Weights of a small mixture-of-experts language model, trained from scratch on English Wikipedia.
Size: 14 layers, width 512, vocabulary 27944.
Below are experts of layer 4 (counted from 0) of a mixture-of-experts language model. Rows are named router (the router's row for the expert), down (a neuron's output weights, with its number) and show model dimensions 0-127. Each number is 200 + 30 x the weight over its row's rms, rounded and kept within 0 to 999.
After each expert's rows: "raises" lists some tokens whose logits its average output raises strongly, later layers aside. This comes from a sample of Wikipedia text that the model never trained on.

# expert 18
router,163,229,204,257,179,214,224,226,163,244,236,154,161,197,161,200,221,192,264,236,211,205,190,165,131,180,190,189,230,173,191,233,233,247,191,227,213,205,166,227,230,192,126,259,159,179,139,153,206,195,192,190,237,215,191,215,200,176,234,206,235,227,191,208,213,213,160,237,187,240,247,215,200,224,184,172,195,166,194,198,159,227,184,229,186,153,256,213,208,185,199,178,181,230,235,152,166,227,222,183,189,242,218,229,232,226,176,225,228,210,170,196,252,170,178,199,234,201,166,215,168,271,228,214,248,201,148,138
down0,188,137,128,220,187,236,210,215,189,236,183,151,182,215,183,255,212,207,222,213,235,175,196,220,198,198,207,207,219,196,125,194,208,200,211,245,215,206,271,226,220,210,223,185,199,225,185,211,187,190,210,240,223,144,146,221,233,233,211,197,162,196,276,242,240,148,175,189,215,212,222,176,196,252,194,181,169,196,167,192,242,213,182,173,184,169,176,237,226,246,241,187,191,228,209,171,147,133,192,184,158,209,228,178,161,218,248,235,194,169,201,244,194,230,106,220,219,234,163,278,200,226,232,157,166,161,232,164
down1,163,197,134,252,204,198,187,158,282,118,190,239,221,212,255,237,201,153,165,184,263,218,151,219,218,231,195,202,199,220,228,173,169,212,213,136,163,147,194,174,173,169,234,150,185,196,194,222,161,222,170,209,189,258,214,153,161,229,217,164,220,199,195,212,201,200,180,180,169,140,239,125,212,246,169,186,226,189,212,185,221,233,190,225,186,222,255,148,206,190,187,229,225,203,205,174,222,174,179,216,193,177,239,205,207,341,157,128,205,196,213,146,211,214,213,203,203,155,186,161,192,143,195,210,227,225,216,245
raises: "The ", "Other ", "A", "In "

# expert 29
router,217,216,183,264,185,210,156,168,173,219,237,217,220,189,160,165,149,228,216,181,211,179,222,224,238,248,201,156,164,216,180,231,185,209,163,224,171,199,171,224,262,230,142,154,165,195,227,230,140,170,175,163,264,182,224,232,230,158,238,251,246,183,169,192,225,245,165,207,227,223,214,209,163,213,193,157,171,173,189,151,172,192,214,184,225,191,166,238,182,199,181,157,234,198,186,163,241,214,260,239,200,181,168,143,176,224,223,212,246,176,190,160,168,188,208,246,230,253,195,172,193,195,226,190,159,245,204,156
down0,235,208,212,232,177,224,246,235,175,178,175,241,202,213,157,221,165,172,247,162,179,183,167,279,182,182,203,145,181,230,223,236,196,206,214,203,232,210,201,202,260,127,242,210,200,255,242,167,181,228,226,243,154,222,193,166,251,156,186,211,144,185,205,161,227,176,233,177,176,179,191,212,227,158,181,178,155,201,201,201,205,197,223,208,217,209,213,228,168,183,226,187,182,241,111,211,156,175,193,214,154,215,163,282,150,184,248,130,202,225,168,215,132,204,268,232,201,188,245,209,215,224,214,196,227,173,193,156
down1,184,256,211,167,233,192,177,192,199,251,210,226,197,187,217,199,171,253,196,160,202,240,153,191,128,197,220,270,188,182,211,229,177,179,233,107,206,236,200,226,162,212,187,209,173,212,205,162,232,155,173,183,165,212,218,194,206,229,222,157,208,204,157,197,223,232,198,236,204,181,234,214,253,220,210,234,273,244,197,223,200,190,184,208,189,208,181,238,215,229,157,185,204,99,186,204,196,160,209,132,151,200,192,198,236,149,198,172,200,164,218,184,235,189,179,200,216,224,132,134,181,186,232,231,237,191,251,257
raises: "-", ", ", "(", "in ", "."

# expert 9
router,219,219,166,227,212,242,200,228,158,192,199,188,156,223,215,118,152,189,243,265,236,197,224,191,183,236,234,176,210,174,223,211,170,243,231,237,197,263,236,193,162,243,192,214,253,222,162,197,185,177,208,200,256,157,211,156,171,232,223,190,243,227,238,250,187,184,146,201,181,173,229,226,227,172,214,221,213,236,254,151,171,177,232,193,211,169,232,216,150,255,188,162,136,181,199,164,224,234,212,191,245,240,247,227,234,204,277,185,214,166,234,194,190,151,163,203,148,226,231,225,184,185,237,202,224,162,182,207
down0,180,177,241,235,194,198,174,243,227,181,179,229,245,216,190,186,232,222,178,244,178,174,175,196,210,230,139,203,169,187,213,162,153,183,210,215,203,320,193,187,228,223,135,213,212,242,247,210,169,215,239,187,169,184,226,230,213,183,180,178,170,170,183,258,217,211,241,244,191,185,240,197,177,269,190,225,220,208,178,214,214,241,212,206,152,203,171,201,226,176,251,210,203,203,209,210,203,201,246,164,217,231,168,155,144,121,224,197,202,191,129,186,199,167,168,203,215,204,247,236,165,216,223,258,247,190,166,187
down1,193,158,121,203,176,181,251,150,205,199,215,175,200,168,202,193,194,174,172,188,208,226,192,194,208,221,196,216,168,173,194,226,147,148,201,195,198,215,175,189,206,228,236,208,184,213,172,178,188,234,251,223,188,208,191,197,191,201,229,253,206,146,156,200,234,204,204,215,175,229,182,136,219,187,249,225,221,168,193,197,145,239,210,182,165,216,240,214,162,231,190,193,115,259,194,180,223,179,212,194,186,195,189,193,154,80,206,304,208,177,243,192,228,216,239,246,189,204,216,194,144,199,223,210,223,179,187,192
raises: "(", "for ", "of ", "from ", "in ", "and "

# expert 45
router,196,185,223,223,183,215,212,181,195,242,186,208,215,236,219,191,250,213,208,227,245,176,164,222,232,250,239,211,236,199,183,166,162,223,224,180,173,169,248,232,174,209,175,170,249,204,195,204,158,228,155,181,223,144,174,211,166,176,224,195,201,225,229,250,187,228,185,154,216,237,166,176,152,210,166,243,207,188,182,174,174,183,179,237,223,211,209,242,185,196,200,192,233,260,137,223,219,178,207,244,158,224,197,243,248,222,228,171,248,211,200,197,187,215,193,191,252,190,139,201,180,225,222,140,162,212,210,193
down0,212,164,228,204,229,155,168,216,193,180,168,197,196,233,228,185,209,231,205,224,192,186,211,166,227,252,209,238,160,240,186,154,192,228,236,198,180,179,178,214,243,170,177,197,206,219,229,260,231,196,238,222,196,204,214,209,174,193,214,180,186,178,240,222,190,181,187,185,239,160,202,193,193,204,232,175,206,213,169,200,217,208,208,171,201,154,176,204,269,176,247,142,239,296,224,217,193,192,208,218,197,207,228,222,198,210,200,264,216,185,207,190,174,222,212,187,189,155,236,170,167,159,211,165,129,222,169,216
down1,179,186,177,211,226,136,169,188,195,156,194,257,168,225,236,181,226,182,184,202,167,197,182,172,141,196,189,255,227,148,221,230,210,218,162,195,208,226,225,230,222,183,178,164,241,209,187,177,238,246,193,177,215,191,196,174,230,143,181,219,203,216,203,179,203,244,238,198,211,221,223,188,191,221,184,190,234,176,173,177,200,223,246,113,181,170,220,216,166,160,237,127,170,165,221,232,191,144,232,150,215,246,162,231,182,166,206,192,227,270,221,174,195,269,185,197,170,178,198,182,201,249,185,162,194,197,222,187
raises: "= ", "Member ", "Single ", "Scientific ", "- ", "Studio "

# expert 27
router,225,184,172,261,210,213,118,174,149,233,243,175,204,263,166,184,176,211,259,185,250,141,160,255,165,252,254,186,213,198,181,197,226,218,159,180,146,166,168,205,247,168,236,190,223,195,210,218,167,173,163,205,236,246,216,148,190,181,221,238,225,228,264,244,188,164,213,174,192,233,159,247,207,247,217,187,157,151,179,195,170,158,174,226,194,222,220,236,207,195,173,158,185,160,181,252,230,167,162,184,195,210,160,238,214,212,211,237,174,245,243,213,226,174,200,205,208,256,161,188,177,209,201,179,222,169,194,200
down0,180,215,195,207,217,160,161,171,138,190,184,187,230,245,200,224,200,165,239,184,203,210,193,242,185,199,204,224,160,219,202,184,166,197,228,230,160,206,212,171,194,267,215,229,200,186,209,163,202,262,230,262,203,224,222,180,224,199,113,184,203,169,203,245,221,176,205,220,187,154,193,143,218,134,220,193,156,256,250,236,154,188,217,242,232,205,194,217,193,129,184,199,220,238,165,182,167,218,202,190,199,158,270,190,192,184,181,180,234,225,235,260,185,192,203,200,182,178,260,216,174,209,180,210,202,215,217,152
down1,198,184,178,163,216,206,174,238,211,241,253,178,206,164,209,212,203,217,191,211,191,200,180,154,192,188,161,201,145,181,180,236,204,194,189,182,217,224,170,168,202,158,139,221,229,184,164,165,184,213,210,242,188,200,248,201,176,215,156,263,164,235,195,243,215,210,186,200,261,236,181,209,186,224,193,198,157,275,148,164,189,215,205,149,206,225,189,235,243,226,237,231,210,253,248,232,226,176,151,179,134,196,210,203,212,195,194,204,181,246,201,224,210,178,178,167,229,197,141,171,172,195,196,161,204,192,187,225
raises: "- ", "\"", "dis"

# expert 11
router,260,223,215,212,160,177,129,229,209,212,146,207,154,216,212,112,201,205,210,219,219,154,248,208,214,218,223,189,205,226,201,173,191,205,232,164,214,232,223,238,154,242,201,227,233,231,174,225,197,231,168,141,161,184,180,162,136,185,237,208,213,200,218,213,253,224,142,185,236,194,189,208,211,279,180,183,179,173,181,172,198,202,175,176,198,165,183,247,168,195,164,172,165,159,181,230,179,151,238,228,174,177,164,224,234,208,228,266,216,221,208,197,196,156,164,205,200,167,130,189,159,206,193,167,201,170,244,218
down0,212,217,210,171,220,244,199,169,150,193,150,222,174,242,211,158,183,174,176,143,144,210,200,218,171,204,209,221,180,204,191,257,176,167,234,197,185,193,205,211,119,244,188,246,196,230,146,225,194,191,210,211,274,229,196,205,168,193,244,243,205,205,234,208,178,269,166,169,210,186,130,213,212,215,225,215,217,200,292,208,205,191,192,162,160,188,157,199,257,245,305,152,180,180,214,190,214,171,197,172,238,219,227,196,197,248,185,250,184,214,221,196,186,153,174,173,196,202,134,241,192,217,160,185,224,257,200,255
down1,172,197,230,217,275,228,209,130,186,223,230,189,171,139,201,211,253,214,164,147,207,178,204,203,220,195,187,184,143,207,170,197,157,191,179,210,208,196,187,218,242,166,162,189,148,205,170,200,235,199,253,206,152,178,213,249,193,166,147,244,214,195,214,241,212,181,199,233,216,210,186,214,198,208,182,236,218,141,201,180,157,152,169,194,208,167,252,221,220,165,230,229,163,168,190,183,171,206,207,154,221,217,219,190,221,172,147,180,203,143,219,226,215,188,227,192,161,174,246,127,158,212,203,166,208,218,267,216
raises: "1", "I", "The "

# expert 0
router,206,196,198,175,184,214,152,165,219,202,239,205,220,192,177,130,197,241,220,151,169,158,228,234,175,222,248,157,186,203,155,188,170,247,160,221,221,230,197,183,173,228,186,230,226,223,177,190,172,244,205,191,219,204,148,149,206,201,221,246,201,211,218,213,225,213,171,213,226,200,198,237,183,226,239,147,223,170,177,177,241,256,210,192,201,209,186,176,199,248,195,187,227,208,235,251,254,220,228,205,222,221,181,203,233,221,229,200,175,177,191,130,181,212,196,182,185,230,185,198,201,172,234,221,245,201,187,196
down0,185,186,216,188,231,285,173,195,159,248,210,218,245,190,221,194,195,191,237,203,201,209,226,204,258,225,180,172,181,208,157,211,170,215,185,210,218,205,247,204,175,192,192,231,202,226,192,184,200,177,227,141,209,204,214,130,235,217,282,179,229,164,225,151,225,98,203,186,217,240,182,191,181,204,209,237,194,190,227,178,195,220,215,168,233,203,216,178,202,229,180,191,219,207,187,209,218,193,219,159,191,234,210,220,179,321,207,182,223,205,189,190,192,176,134,203,151,179,259,211,224,177,167,198,234,188,213,234
down1,173,227,192,199,243,168,153,167,258,207,207,206,255,194,180,208,191,192,225,166,186,193,237,159,207,206,247,206,222,171,159,154,245,252,224,173,229,174,157,184,221,241,151,204,246,225,174,168,204,258,170,176,245,207,188,215,215,201,151,204,165,218,270,207,218,135,244,151,198,199,223,215,190,172,198,244,159,195,211,200,228,238,223,218,175,215,180,145,209,256,167,242,171,224,215,254,170,196,168,248,175,189,208,193,179,188,178,182,173,231,153,216,255,219,176,231,222,229,200,186,201,243,202,155,237,232,191,144
raises: "0 ", "th", "0", ", ", ".", ". "

# expert 19
router,253,258,243,239,221,165,173,220,226,222,149,221,166,233,235,188,167,157,237,147,181,197,184,236,150,177,195,184,173,185,182,207,157,241,184,166,197,236,188,190,266,217,228,197,189,247,158,153,176,174,175,228,196,196,212,198,254,160,199,241,214,242,187,202,223,164,219,201,230,218,153,267,209,158,158,214,247,169,190,235,191,167,238,168,257,183,167,246,193,201,213,192,129,233,128,225,234,231,254,224,254,224,179,194,197,225,192,222,255,243,229,177,163,207,165,181,222,202,149,218,248,202,219,242,244,165,236,223
down0,195,155,197,216,232,236,236,244,152,182,192,191,243,180,156,163,231,191,225,256,159,250,178,165,196,193,180,219,204,236,196,168,185,191,222,201,185,215,203,217,176,202,198,144,234,195,244,209,143,195,196,239,194,205,200,121,196,125,236,163,172,200,206,252,170,213,193,218,196,183,195,170,199,234,209,164,197,194,187,193,244,159,261,234,198,190,248,190,198,219,214,180,175,238,217,210,206,198,204,198,183,237,163,167,168,166,228,181,186,251,259,203,144,300,189,196,199,139,199,173,156,141,194,164,189,216,200,173
down1,188,201,200,164,150,220,175,200,227,170,169,237,165,236,195,258,217,208,204,247,151,186,175,216,180,182,279,197,222,197,202,186,237,261,211,183,216,247,220,197,229,177,191,217,219,249,260,232,188,207,173,217,223,179,266,205,265,150,172,231,243,248,164,196,233,160,221,142,157,202,160,179,169,199,212,180,176,260,203,236,209,189,184,222,278,214,175,216,156,190,210,238,185,220,190,192,227,208,213,161,219,166,226,234,195,229,237,203,200,180,231,176,173,216,220,199,202,145,170,241,267,199,170,156,194,175,134,217
raises: ", ", ".", "-", ". ", ": "